Below are experts of layer 2 (counted from 0) of a mixture-of-experts language model. Rows are named router (the router's row for the expert), gate (a neuron's input weights, with its number), up (a neuron's input weights, with its number), down (a neuron's output weights, with its number) and show model dimensions 192-287. Each number is 128 + 24 x the weight over its row's rms, rounded and kept within 0 to 255.
Before each expert's rows: "comes before" lists some tokens at least twice as common just after its tokens as in all text; "mostly gets" lists some tokens that are sent to it at least half of the time. This comes from a sample of Wikipedia text that the model never trained on. Tokens count by the router's weight.

# expert 0
comes before: " of", ".", " to", " in", ",", " and"
mostly gets: " said", " located", " married", " father", " work", " died"
router [122  93 125 107 145 143  91 104  99 137 153 110 138  95 108  94  77 117 149 121  99 171  99 129 148 126  95 139 145 105 110 137 129 163 132 128 109 113  86 133 109 111 105 142 135 130 176 149 148 124  72 104 104 168  98 150 130  63 128 121 149  83 146 143 112 148 112 137 116 131 128 167 194 158 128 121 138 125 147 137 133 121 140 145 159  90  86 124 200  97 107 141 125 140 142 172]
gate0 [117 150 106 118 160 147 144 128 125 113  81 135 136 104 116  98  63 134 135 120 128 178 123 174 148 108 153 139 114 181 125 181 159 124 153  77 129 104 100 131 181 118 136 121 135 145 140 129 116 129 146 124 123 152 113 128 130 101 105  98 101 147 100 127 139 136  95  97 103 169 132  75 166 148 124 165 132 147 138  86 151  98 129 151 139 138 107  74 116 124 121 103 107 142 129 157]
up0 [111 133 159 127  88 121 151 158 141 135 165 109 114 151 111 136 193 120 155 140 102 100 128  77 107 141 122 138 138  79 127  80 110 148 128 131 146 166 137 144  88 151 129 124 123 131 107 130 137 106 145 157 144 132 121 130 147 142 142 111 177  91 135 143 135 137 136 147 143 145 106 184 135  99 137  92 141  71 112 165  93 119 125  85 121 156 183 158 129 127 135 152 155 128 134  76]
down0 [138 143 109 160 136 152 164 102  87 139 126  79 145 130  99  91 105 131 148 100 103 158 136 167 169 115 125  94 103 145 142 190 151 111 133 138 135 165  67 105  98 137 153 157 139 172 105 120 163 135 154 139 113 136 149 126 120 123 107 146 107 129 138 137 154 158 138 173 115 142 104 106 169 135 130 115 142 120 142  77 130 100  92 107 118 144 154 131 125  83 139  79 121 140 172 132]
gate1 [149 128 123 129 110 119  66 122 104 130 143  57  97 114 129  98 125 112 114 129 131  91 129 129 141 131 134 144 134 128  76 129 112 141  93 149 158 108  90 125 147 122 111 161 130 114 116 123 116 156  73 133 118 122 146 116 182 121 142 109 169 144 145 171 140 113 133 151  83 153 112 120 124 148 175 105  72 145 118 107 154 134 159 135 155 159 132 150 127 169 121 104 130 140 104 120]
up1 [153 117 112 150 129 137 104 135 135 115 111  93 106 110 128 100 123  77 140 139 121  94 142 133 135 105 144 153 132 127  97 129 132 125  91 190 116 133  94 138 111 116  90 128 117 126 140 141 154 144  98 150 146 125 154 133 181 122 132 131 144 130 134 156 134 132 149 157  85 156 109 153  98 168 156  86  84 175 113 124 138 111 178 108 139 178 118 124 134 159 125  79 115 134 113  91]
down1 [108 131 135 127 126 116 128  94 111 148  89 173  58 126 136 142  99 120  96 113 121 149 118 125 117 119  80 134 136 122  86 170 118 118  92 144 101 102 110 115 124 131 125 123 117 136 128  97 122 128 139 106  90 161  69 124 108 156 169 116 100  85 133  88 113 162 105 123 134 160 121 127 146 137 106 121  99  92 113 135 114  78  94 172 142  86 105 109 108  92  90 136 161 104 164 116]
gate2 [180 105 133 151 149 150 143 129 131 152 128 146 162 106 104  97  81 177 138 157 144 115  81 135 150 162 101 133 143  89 137 151 128 110 165 121 122 105 117 124 160 131 162 142 154 142 130 121 127 164 122 103  92 122 104 160 159 144  90 171 139 143 148 104 164 166 112 135  96 124 106 127  97 100 119 149 112 151 155  93 112 117 123 147 101 131 105 137  84 111 160 147 118 153 149 171]
up2 [ 97 177 124 134 122 127  85 142 128  98 105 127 131 125 133 118 151  79 116  97 120 131 150 113 113 119 133 104 171 141 117 105 124 144 100 125 149 156 126 158  88 131  79 131 159 142 100 146 144  67 154 139 206 133 133  97 120  87 180 131 120 103 109 130 118 128 159 104 136 132 131 116 153 151 141 102 123 129  88 149 145 134 105 124 146 148 119 117 137 121 104 133 149 112 127  82]
down2 [135  85  82 109 134 159 125 103 113 141 158 117 138 107 134 171 112 178 124 126 106 103  82 159 116 147  81 125 135  90 145 137  88 138 101 144 116 154 129 124 104 163 156 146 121 125 109 108 114 109 115 124 117 144 110 111 117 112 112 143  97 176 148 145 149 163 139 128 112 102 128 116 101 113 154 108 135 121 128 131 169 116 187 120 141 143 135 138 109 129 147 123 110 108 110 137]
gate3 [140 114 106 137 162 176 148 139 176 101 151 102 114 166 146 106 124 100 120 124 129 125  91 110 123 155  86 112 149 164 151 131 135 100 128 115 114  95 150 133 145 151 163 189 125 149 116 109 142 117 115 112 138 129  68 137  83 138 150 142 154 109 135 137 125 125 135 171 104 129 153 124 110 126 111 129 125 135 146 104 115 148 153 142 132 103 140 134 107 107 137 106  96 126 166 126]
up3 [118 163 134  92  77  92 107 124  94 148  80 144 127 102  89 147 138 142 126 112 118 129 155 167 132 111 173 168  91  96 107 130 106 148 140 143 120 162 125  98 107 111 102  63 136 124 155 143 112 137 145 142 119 114 185 120 159  91 106 135 113 144 104 124 116 118 111  89 190 103 102 146 136 103 147 120 128 124 121 131 132 131 105 112 113 150 119 145 135 156 110 139 170 151  96 144]
down3 [116  68 120 163 121 132  84 108 128  98 172 111 132 131 126 173 148 111 153 119  80 145 106  91 108 120 117 122  98 160 143 161 128 130 105 139 126 205 151 119 157 122 112 158 162 167 144 140 110 115 104 109 138 115 101 116 151 180  99 157  84 134 117 153 114 123 143 137 141 174 108 143 123 127 131 115 143  86 132 171 154 120 130 131 168 116  92 121  97 111 179 100 137 121 132 174]
gate4 [119 143 120 116  57  99 137  86  64 124 118 148 180 106 137 116 165 133  93 152 125 164 141 126  93 132 162  90 145  81  95 139  82 136 115 148 114  50 106 116 139 117 138 127 149 139 113 141 141 141 111 134 164 103 167 137 139 106 110 126 115 109 153 132 125 136 123 161 103 148 118  97 132 103 159 130 141 114 155 152 127 127 117 154  90 119 141 127 130 110 106 156 133 149 183 101]
up4 [135 115  93  86 147 104 157 151 118 127 156 102 168 141 133 144 113  95  90 115 120 155  99 142 131 135 182 124 132 106  88 159 105 153 148 117 160  95 100 122 156 138 133 126 151 142 141 112 130 124 108 113 162 111 140 151 117  49  71 113  96 114 168 198 118 124 125 134 105 150 147 126 156  97 121  80 134 100 194 125 150 108 162 113 145  86  90 104 156 177 126 154 104 125 137 139]
down4 [170 163 137 156 142 132 143 107 121 146 119 151  82 114 160 142 137 172 117 155 125 104 131  94  61 126 106 142 106  97 116 140 141  93 115 116 116 100 120  98 170 132 144 110 119  90  99 149 124 122 112 132 100 120 148 122 123 113 163  92 130 129  88 121 161 134 175 121 111  89  90 143 124 147 115 152 158 138 124 107 112 113 144 181 172 173 122  94 157 129 147 116 125 129 143 118]
gate5 [ 88 115 161 171 165 116 144 123 110 126 114 110 126 156 135 146 163 129 146  88 129 128 111 185 141 141 146 105  65 148 148 139 128 118 111 115 135 133 110 166 106 103 180 107 146 102 160  96 115 128 107  62 149 112 115 154 170 122 132 153 134 145 115 145 144 165 110 108 126 136 105  98 138 120  98 136 118 165  93 143  99 111 122 114 164 115 182 113 123 123 142 168 134 118 139 166]
up5 [148 103 120 122  79 121 125 128 113 130 156 172 117 117 135 174 142 113 127 187 109 152 141  89 138 135 171 119 127 129 127 107 167 157 156 105 114  82 140 121 148 116 101 139 126 141 143 121 124 150 142 121 104 112 155 136 135 153 139 154 118 115  78 111 114  95 103 125 114  59 127 127 130 152 172 130 153 116 125 118 112 128 163 136 149 133 150 150 134  79 143 121 120 129 133 128]
down5 [114 136  91 150  95 152 109 137 126 167 160 159 112  90 115 141 138  99 147 183 122 131 107 112 122 120 161 126  88 123 144 158 117 154 127 111 139 127 111 110 122  79 119 161 121  92  90  96 152 140  91 132 155 114 148 111  94 111 152  98 110 119 119 146 119 107  92 146  93 131 136 142 124 153 122 135 154  84 101 127  94 134 158 141 134 118 125  96 209 109 132 127 126 103 151 104]
gate6 [139 125 142 119 182  91 123  88 156 100 114 126 101 107 122 109  62 135 139 145 142 102 122 153 159 138 125  72 148 164  90 117 146 117 164 134 169 139 108 138 161 107 109 141 143 107 149 112  94 130 116 181 139 143 125 145  87 114 175 119 138 163 139 129  98 148 125 181 130 121 181 152 100 140 148 127 143  83 122 207 100 110 160 111 158  91 157 102 145 115 109  93 142 127 125 144]
up6 [146 145 138  86  94 144 147 143 131 141 127 156 140 109 126 145 118 161 162  90 127 167 125 120 150 134 122  99 103 126 160  76 161  65 119 131 140 156 148 144 159 151 153 101  96 135 103 180 117 121 132 165 100 152 137 129 109 115 121 143 141 187  82 127 143  99 117 126 117 158 110 112 117 144 122 126 146 130  80 135  95 120 106 147 146 139 140  88 112 135 120 167 157 156 137 118]
down6 [130 117 109 133 126 150  79 168  88 116 129  93 130 108 133 153 147 167 117 132  93 137 118  55 143 124 140 129  89 105 186 168 107  44  94 147 142 154  95 151 149 114 132 128 111 151 168 135 121 143 180 120 106 184 157 150 126 112  57 112 133 116 124 120 124 121 143 126 106 132 117 132 148  92 164 132 186 100  98 144 126 134 110 153 125 149  79 117 107 159 103 186 105 162 154 149]

# expert 4
comes before: "-", "|", "\n", "==", "The", "==="
mostly gets: "\n", " \"", "==", "===", " ===", "===="
router [154  79 128 112 159  84 126 119 114 143 131 121 131 126 152 109 157 109 131 124 153 137 132 150 132 114 139  87 183 118 126  42 174 131 128 109 114 135 104 150 110 141 127 115 147 102 133 123 127 128 133  96 163 133 127 139 138  88 108 129 110 130 112 165 104 107 100 128 158 112 130 149  90 100 161 114 106 119 130 149 137 149 109 124 131 119 118 106 108 128 112 161 122 138 124 140]
gate0 [ 70 121 153 120 141 113  78 113 111 152 130 114 106 103 142 116 102 122 171 144 129 132 129 108 122  77 137 159  81 156 143 155 168 146  90 186 121 150 106 120  76 137  83 115 107 132  93  90 120 108 154 121 134 102 162 147 122 148 102 142 115 136  87 108 149 154 130  61 152  95 140 150 120 123 147 178 130 130 135 160 129  99 149 125 117  98 115 132 122 154 140 133 128 157 172 159]
up0 [171 124 111 126  85 160 169 138 152 140 144 138 114 140 131 153 151 126 120 112 126 133 141 129 119 153 118 128 162  94 116 113 115 136 164  93 115  91 133 144 210 124 131 131 140 135 166 174 132 146 110 157  96 138 101 121 178 118 126  95 161 103 167 132 139  99 193 201  96 158 115 115 136 140  90 115 138 113 132 120 141 143 124 110 111 132 141 113 159  87 117 141 141 129 127 133]
down0 [158 157  88 111 150 146  94 130 131 152 135  82 137 119 149 106 145 109 127 144 148  95 134 123 135 116 156  91 120 121 146 163 124  83  74 162 115 162 120 156 141 119 131 100 124 112 150 134 118 132 144 147 101 139 141 110  63 125 141 119 120  83 142 119 119 113 103  93 123 126 122 170 102 111 150 128 203 155 146 130 126 116  99 129 126 163 142 106 134 168 123 132 102 123  96 148]
gate1 [127  65 168 177 121 111 142 161 179  99 119 115  84 142 131 112  86 116 146 128 148 156 156 163 119 150 121 176 130 170  96 108 168  95 127 152 143  86 138 138 104 146 126  96 141 129 162 126 129 160  98 139 136 165 185 165 110 121  99 105 158 136 134 121 100 153 170 138 145 106 147 161 104 143 143 143 128 128 139 116 128 142 157 114 111 129 153 114 118 154 139 143 117 103 131 139]
up1 [158 171 115 119 105 137 115 104  82 140 154 145 149 105 130 142 137 125 164 128 119  60 121 111 156 139 143  94 132 124 150 126 145 149 121  98 108 103 116 111 120  88 145  97 137 139 134 130 124  77 156 117 155 117 132 123 138 128 157 147 113 124 124 177 127 134 102 105 118 117 141  99 138 107 129  79 113 145 115 121 118 134  90 105 116 124 110 160 136  83 108 111 118 146  93 109]
down1 [153 107 123 102 159 129 143 106 106 116  68 141 129 129  88 166 105 144 128 127 163  98 145 141 152 119 135 121 134 105 148 133 160 134 153 173 163 132 130 131 148 174 108  63 150 135  94  96 117 109 127 144 116 125 112 150 155 143 134 123 140 140 112 153 135 141 143  89 132 115  78 116 153  91 149 118 120 173 141 140  86 158 165 114 107 135 127 152 176 155 120 124 128  93 155 144]
gate2 [101 137 137 147  82 136 143 159 131 127  88  98 129 123 112 111 143 156 151 114 119 102  90 181 140 129  73 158 117  76 141 135 156 130 167  97 153 116 147 107 132 172  90  54 121 107 141 105 124 152 131 124  99 158 126 131 133 115 165  91 100 120 128 116 152  95 145 138 108  79 143 108 105  89  58 110  86 109 112 102 122  93 127 133  48 137 120 192 130  90 148 137 127 114 131 124]
up2 [106 133 120 139 171 129 159 140 113 143 116 183 126 169 145 182 165 107 108 108 112 104 172 112 102 172 110 150 121 100 148 118  98 125 129 138 133 109 134 138 135 121 130 134 125 124 112 171 129 129 107 102 111 118 110 113 119 159 131 125 107 127 131  95 103 128 112 162 146 149 129 167 144  92 154 140 171 191 134 131 125 139 141 149 100 135 100 111 132 167 101 116  95 129 142 132]
down2 [119 120  80 100 144 145 124  73  79 122 174 159 109 101 118 135 163 104 174 126 136 124 162 122 115 168 130 135 180 129 135 112 100 116 136 144 128 136 136 111 112 122 133  99 132 108 156 106 136 142 100 136  97 139 131 153 127 136 137 124 124 126 146 104 119 140 122  99 114 141 159 188 139  78 183  43 151 171 127 141 153 120 111 115 139  81 107  91 139 137  92 126 186 133 154 154]
gate3 [130 100 120  91 132  94 165 139  88 102 178 135 141 154 128 147 152 147 132 113 105 140 151 154 105 133 134 124 102 118 124 180 139 134 125 166 106 182 131 156 124 140 157 147 168 144 167 176 132 145 134 124 129 164 147 171 109 114 125 115 148 123 142 160 177 148 124 144 152 173 100 155 131 162 105 120 147 162  65 129 127 146 145 110 133 156 115 177 137  91 122 115 113 155 138 131]
up3 [115 152 141 134  94 154 109 115 110  88 167  99 114  99 147 129 130  92 146 128 162 147 130 133 108 153 129 110 108 145 148 128 109 129 133 124 125 126 111 112  94 138 136 150 123 121 107 157  91 181 135 118  84 128 141 115 138 151 157 156  97 100  48  85 122 163 136 166 102 160 113 103 144 143 129 156  92 124  96 198 116 149 170 157 120 128 123 157 106 162 123 140 102 117 126 148]
down3 [123 145  82 111  97 122 142 145  92 103 160 120 125 133 175 165 119 138 141 129  92 113 125 109 155  84 109 141 129 124 141 127 162 165  67 152 106 181 109 183 140 113 112  90 122  79 136 139 151 113 149 138 135 151 123 169 127  95 106 127 111 140 105 149 113 117 134 102 138 138 157 166 111 125 123 100  68 142 116 105 139 105 107 115 152 103 130 121 139 130 121 162 111 132 135 151]
gate4 [176  76 149 132 118 127 114 142  95 136 140 162 172 121 113 109 143 169 120 117 127 132 153 109  84 146 179 113 131 153 100 107 168 164 130 111 126 118 143 152  96  82 170  92 140 162 108 119 107 126  91 123 104 130  56 147 101 130 117 160 145  98 133 115 134 118 119 112 134 138  94 142 113 139 150 133 100 116 100 133 119 125 108 131 134 138 141 147 110 103  90  98 155 120  83 107]
up4 [153 138 152 142 130 134 122 136  91 121 118 141 163 145 119 111 135 147 143  95 136 156 133 116 146  95 188 154 137 152 117 129 127 129  65 137 118 147 138 149 135  79 138 154 116 169 134 160  82 114 100  81 166 108 117 129  83 127 100 162 154  58 137 124 127 125 118 171 129 152 109 138 133 138 109 146 134 138 105 125 136 143 103 111 141 134 145 121  98  98 141  64 134 135 113 117]
down4 [120 130 157 151 101 150 105 128 177  70  87 146  98 158 105 133 138 134 101 161  78 112 109 117 154 126 119 138 140 126 135 134 116 122 131 114 110  98  93  72 126 125  86 158 153 121 148 133 101 123 127 127 135 166 146  96 115 148 131 151 107 140 117 160 111 148 140 174 134 111 130 106 148 152 127 155 128 120 150 141 151  94 134 130 150 125 134 120 147 149 149 102 127 167 171 128]
gate5 [144 103 137 141 127  95 167  72 118 122 147 129  93 141 122 117 144  96 123 100  99 108 151 162 133 147 113 147 120 158 112  93 143 126 110 165  98 137 110 151 188 137 126 145  89 141 124 124 132 152 113 121 182 136 146 118 136 207 119 127 132 170 107 142 112 115  87  85 137  96 115 114 123 110 147 131 134 107 122 118  67 110 116 166 121 101 159 121 136  85 111 115 146 130 157 127]
up5 [128 126 150 119 116 166 106 158 123 112 166 136 157 121 154 129  95 130  99 134 154 150 133  89 112 131 140 105 129  76 157 173 125 155 141 134 140 105 140 114  75 102  95  93 143 119 140 160 124 128 138 113  83 108 130 118  80 101 156 124 160 124 142 123 161 116 141 139 144 148 158 140 136 158 107 150 122 146 141 128 164 124 143  94 139 144 165 103 157 147 110 162  93 120 128 118]
down5 [131 110 144 107 124 136 101 113 129 139 127 136 127 138 146 123  92 105 141 199 133 123 157 147  85 128 157 129 157 111 140 140 151 129 138 121 159 144 133 130  96 153  77 136 103 107 133 119 169  90 171 158 115 124  97 105  94 146 123 106 138 101 108 182 161 132 147  96 177 128  80 132 138 181 130  98 151 112 136 102 144 114 105 129 130 126 154 108 131  84 136 142 100 115 121  79]
gate6 [150 138 114 170  97 179  80  92 145 135 148 108 162 181 107 123 111  95 129 153 117 111 126 113 151 112 125 138 133 104 145 179  99 114 153 139 124 127 140 134 103 106 130 110 149 155 167 175 133 157 111 130  91 114 111 133 112 128 126 145 129 138 107 129 105 149 131 122 132 108 145 107  99 113  95 140 136 113  86 105 129 105 127 131 144 112 108  77 148 170 126 124 114 143 164 146]
up6 [120 121 139 133  88 146 115 160 146 147 149  91 160  89  85 118  93  97  86 132 136 142 112 131  99 127 153 113 137 128 105 109 156 137 124 119  94 175 154 158 114 131  93 167 102 133 125 143 121 133 133 195 109 163  97 148 121 125 142 143 119 110  70 110 107 122  95 169 150  90 167 109  83  96 140 148 108  83 147 128 132 161 103  67 153 118 160 126 113 141 129  71 116 142 146 155]
down6 [158 119  89 142 147 149 154 113 100 135 126  96 106 182 133 174 133 141 164 124 183 158 130 129 128 122 115 129 140 114 129 148 150 141  57 124 103  77 115 123 142 192 133 147 125 142 136 100 140 137 120 118 185 128 149 144 104 136 151 147 161 112 123 130  86 107 125 155 119 110 150 121 165 123 146 142 146 158 168  88  83 116 161 131 111 121 118  94 113 140 146 113 123  94 101 115]

# expert 5
comes before: " |", ";", ")", " m", "),", "/"
mostly gets: "1", "2", "3", " Votes", "4", "6"
router [ 82 140 113 137 159 125 120 114 125 127 138  99 164 116 160 134 116 103 166 108 124 149 127 132 108 116 151 108 104 127  91 176 132 192 183 123 101 108  98 134 165 142 168 175 126 140 119 138 143 151 103 155 131 172  74 135 145 153 123 128 102 106 144 136  84 156 114 118 109 146  95 123 146 156  84 128 109 120 125 154 143 120 146 135  95 121 130  73 153 138 101 127 153 129 127 142]
gate0 [147 112 136 127 122  97 121 136 170 120 126 127 124 121 115 114 118  75 152 107 157 150 131 100 163 149 106  92 107 144 116 136 102 153 123 133 113 151 115 109 109 148  86 118 134 154 107 126 121 156 124 157 124 133 144 144 138 151 135 144 161 121 102 135 149 111 127 143 144 118 104 119 122 155 123 119 122 130 152 126 132  80  93 117 125 138 150 122 106 145 108  89 126 114 153 127]
up0 [129 151 133 102 109 163 159 144  99 139 146 142 130 121 127 122 119 156  93 118 121 105 156 151  90 102 144 158 143 104 118 131 138 129 147 123 135 109 149 138 191 120 135 118 131 130 141 111 172 104 116 117 156 111 115 106 131 113 138 112 106 148 130 122 101 157  86  95 102 108 125 112 132 111 123 144 128 121  95 141 149 184 147 126 142 143 129 134  99 128 156 119 117 143 139 110]
down0 [133 172 137 162 109 122 136 134 164 110 168 159 124 149 133 113 139  81 132 120 136 116 150 107 152 132 132  90 124  67 107 126 106 130  84 133 107 132 128 150 135 124  86 122 121 166 127 131 133 146 136 123 173  94 156 147 118 113 130 182 132  98  98 134 112 148 122 115 118 133 137 100 104 162 164 116 124 129 105 137 128 141 123 151 106 171 111 178 129 153 128 127 131 137 120 108]
gate1 [132 135 163 112 134 109  81  58 158 102 132 126 130 157 169 148 112 136 116 156 108  92 131 137 136 103 141 101 153 135 101 157 168 121 171 139 112  99 111 114 186 134 150 126 131 109 119 108 136 141 108 141 132 152 135 131 130 152 134 100 137 157 167 120 105 129 182 144  88 121 122 104 119 123 136  93 113 135  96  92 137  46 130 109 170 150 166  51 129 161  78 133 140 112 138 121]
up1 [153 134 153  80  98 107  92 144 123  84 142 153 101 175 139 125 109 137 148 126 114 122 110 149 164  99 105 128 135 157  94 141 124 123 174 147 111 112 117 134 150 117 119 154 162  77 137 109 145 174 103 122 159 144 152 153 146 167 109 134 141 143 123 115 116 152 156 133  86 141 104 165 150 122 153  79  98 109 134 111 116  78 142 113 122 144 114  84  90 167  59 156 144 123 118 182]
down1 [106 103 154  81 112 143 101 132 151 160 117  94 131  68 153  98 110 140 165 148 167 128 122 160 113 103 122 110 127 104 122 162 106 129 161 128  88 143 157  91 154 166 157 192 168 156  96 173 142 135 111  71 142  96 131 113 127 108 104 139 145 103 136 110 134 164 153 111 120 117  98  92 132 108  95 153 143 107 126 108 122 149 146 136  94 140 151  87  92  91 135 116 139 111 117 124]
gate2 [110 137 158 134 124 124  91 116 117 153 108 144 122 134 145 147  79 113  83 117 120 122 101 113 135 101 120 137 153 125 108 112 136 112 142 106 124 146 141 122 124 129 149 129 126  89 120 178 122 141 120 106  92 136  96 125 122 136 112 156  79 144 146 125 138 159 155 173 142 103  89  87 143 120  98 156  91 136 120 147 139  94 137 126 118 110 122 106 119  90  99 139 136 146 141 138]
up2 [100 194 150 141 126 125 137 129 119 140  91 129 117 156 125 120 118 119  95 101 148 137  69 152 129 115 128 149 173 121 108 140 102 123 118  98 124 133  86 137 111 111 167 163 131 107 149 181  86 155 138 115 119 112 139 117 160 129 134 139  79 162 160 119 151 136 139 154 133 127 138 110 148 109  88 157  90 121 146 138 158 136 124 109  94 107  79  91 167 113 139 147 157 120 131 144]
down2 [113 111 158 121 132 140 148 131 123  93 138 113 161 120 112 115 157 128 178 145 138 124 149  74 136 145 124  90 118 173 160 139 107 144 125 137 158 105 118  83 134  94  96 117  85 134  74  59 116  94 124 155 125 114 126 139 131 111 139 117 161 131 100 141  98 169 101 112 129 163 136 127 131 157 145  98 160 134 108 117 140 164 111 122 145 127 128 149 119 143 128 101 109 121 107 108]
gate3 [156 136 101 127 134 154 149 157 113 136 117 127 150 170 141  57 172 121  95  96 182  81 136 124 128 134 125 109 130  95 159 132 156 150 162 123 138 113 139 174 149 150 138 101 178 116 136 146 198 137 152 127 102 107 117 145 164 122  90  97 163 142 102 117 108  99 178 108 147 120 124 150  94 156 207 163 117 139 126 117 145 189 118 156 156 132 164 111 125 141 115 113 139 140 124 122]
up3 [163 153 119 107  96 103 149 154 120 133  88 145 141 160 139  65 171 109 102 124 175  87 106  99 126 156 120  93 141  91 151 107 168 127 133 142 107 148 109 139 156 144 125 124 176 135 137 108 159 106 187 112  98  78 148 135 127 121 110  73 146 159 110 121 102 127 156 155 129 118 116 173 118 136 171 155 108 121 105  92 129 153 119 121 174 129 109 124 111 124 150  95 121 179 116 139]
down3 [108  88 137 114 105  68 161 143 125 116 148 123 107 116 124 166 133 133 131 186 131 120 108 168 116 136 144 150 169 170  99 106 112 133 108 157 134 135 142 113 141 130 136 121 136 131 100 123  58 118 134 112 171 135 136  99 114 134 136 160 123 139 132 114 114 114  83 155 112 114 160 132 146 104  81 131 128 120 104 154 112 108 106 133  91 146  98 170 143 117 146 151 164 125 130  83]
gate4 [120 113 114 172 110 108 122  91 135 143 170 122  92 139  93 126  66  99 161 158 154 153 113 115 107 143 141 118 110 128  93 114 109 103 184 155 113 139 148 120 122 137 149 144  95 145 102 185 139 137 117 118 139 101 121 107 136 120  95 124 146 136 111 128 155 149 126 133 140 154 119 151 104 102 138 142 134 146 114  89 114 143 134 156 128  90 139 176 116 133 132 102 144 122 143 120]
up4 [138 134 147  83 145 149 130 187 129  96 103 129 152 110 165 126 198 155  98  94 116 120 141 123 145 123 119 135 137 145 158 148 145 142  83 108 132 110 107 134 115 147 122 125 173 107 142  74 107 124 134 150 110 128 143 142 117 117 171 128  89 127 140 117  82 122 120 136 119  93 133 109 128 143 111 111 155  92 127 185 138 107 115 114 123 124 140  96 159 118 121 156 113 128 111 111]
down4 [112 110 130 112 118 146 147  83 136 151 181 137 125 159 113 118 166 168 162 132 129 137 108 134 113 153 119 117 111 129 131 127 119 124 129 163 134  88 111 112 151 136 126 170 145 139 166 145 116 105  87 124 127 114  83 134 174 115 125 126 103 155  98 129 120 162 140 127 142  99 147 123 111 156 130 177 134 131 143  80 146 140 171 133 140 120 143 149 184 127 161 118 143 130 115 109]
gate5 [ 58 128 113 113 107 113 153 121 122  90 167 123 119 176 100 117 149 113  91 145 110 128 113 158 125 109  92 103 172 130 110 122 143 119 127 148 107 117 122 115 132 119 127 128 100 116 149 127 125 139 131  70 125 101 137 132 121 142 117 123 127 136 104 122 147 168 136 111 143 107 146 116 111 163  77 114 175 151 127 176 151  55 136 102  93 162 116 159 104 140  96 144 133 127 117 119]
up5 [ 82 123 116 107  83 116 171 121 135  87 137 142 126 161 111 137 163 119 104 146  88 124 111 145 125 134  89 112 186 140 102 105 145 108 140 142 111 117 130 124 142 111 141 118  94 150 138 143 130 163 152 104 118 113 142 139 128 136  94 118 130 140 105 130 153 168 137 118 144  96 167  94 128 164 102 100 173 163 113 155 155  36 116 140 108 169 120 166  89 145 103 141 116 119  95 136]
down5 [192 115 143  95 112 163 124 114 109 161 108 107  76 102 160 145 110 139 141 154 167  77 175 102 141 165 158 131 120 119 138  74 107 151 142 101 125 159 148 124 142 116 130  60 169 111 165 111 147 148 129 137 141 127 136 127 142 148 145 125  88 149 156 101 123 100 116 109 154 120 174 128 148  69 148 116  91 141 152 134 134 137 127 132 111 132 114 130 166  69 141 117 112 150 132 116]
gate6 [153  94 124 143 137 147  93 120  88 133 114 141 149 110 133  91 127 117 182  84 131 123 156 145 119  89 136 140 129 115 157 117 201 130 110 148  99 116  95 123 138 152 148 139 124 130 137 102 131 120  86 144 136 155 114 101  91 128 113 110 116 142 116 125 129 149 107 145 172  89 134 133 130 111 130 135 176 116 114 112 136 155 133 128 148 135 115  92 181 140 115 120 164 137 119  78]
up6 [111 112  99 106 172 117 100 107 130 132 132 114 167 115 142 116 111 161 138 114  76  83 118 123 146 130 123  79 151 118 174 129 205 116 145 101 139 141  86 113 145 172 110 147 115  99 121 129 119 167 110 127 138 132 174  96 102 115 175 111  84 123 108 129 146 137 124 109 103 146 153 162 105 144 118 169 126 115 105 146 125 105 118 126 134 134  89  83 168 120 133 140 146 103 142  82]
down6 [113 149 122 112 163 100 141  95 113 153 102  89 155 187 114 146 112 170 121 171 149 101 125 106 127 100 137 113 139 177 133 146 132  79 150  79 156 154 146 100 134 130 108  75  94 131 137 134 152 120 150 112 118  94 170 167  75 123 163 112 122 110 138 147 107 113 135  96 107 129 136 156 154 112 128 116 141 145 122 137 134 131 114 158 162 151 138 146 100  87 120 134 152 100 146  87]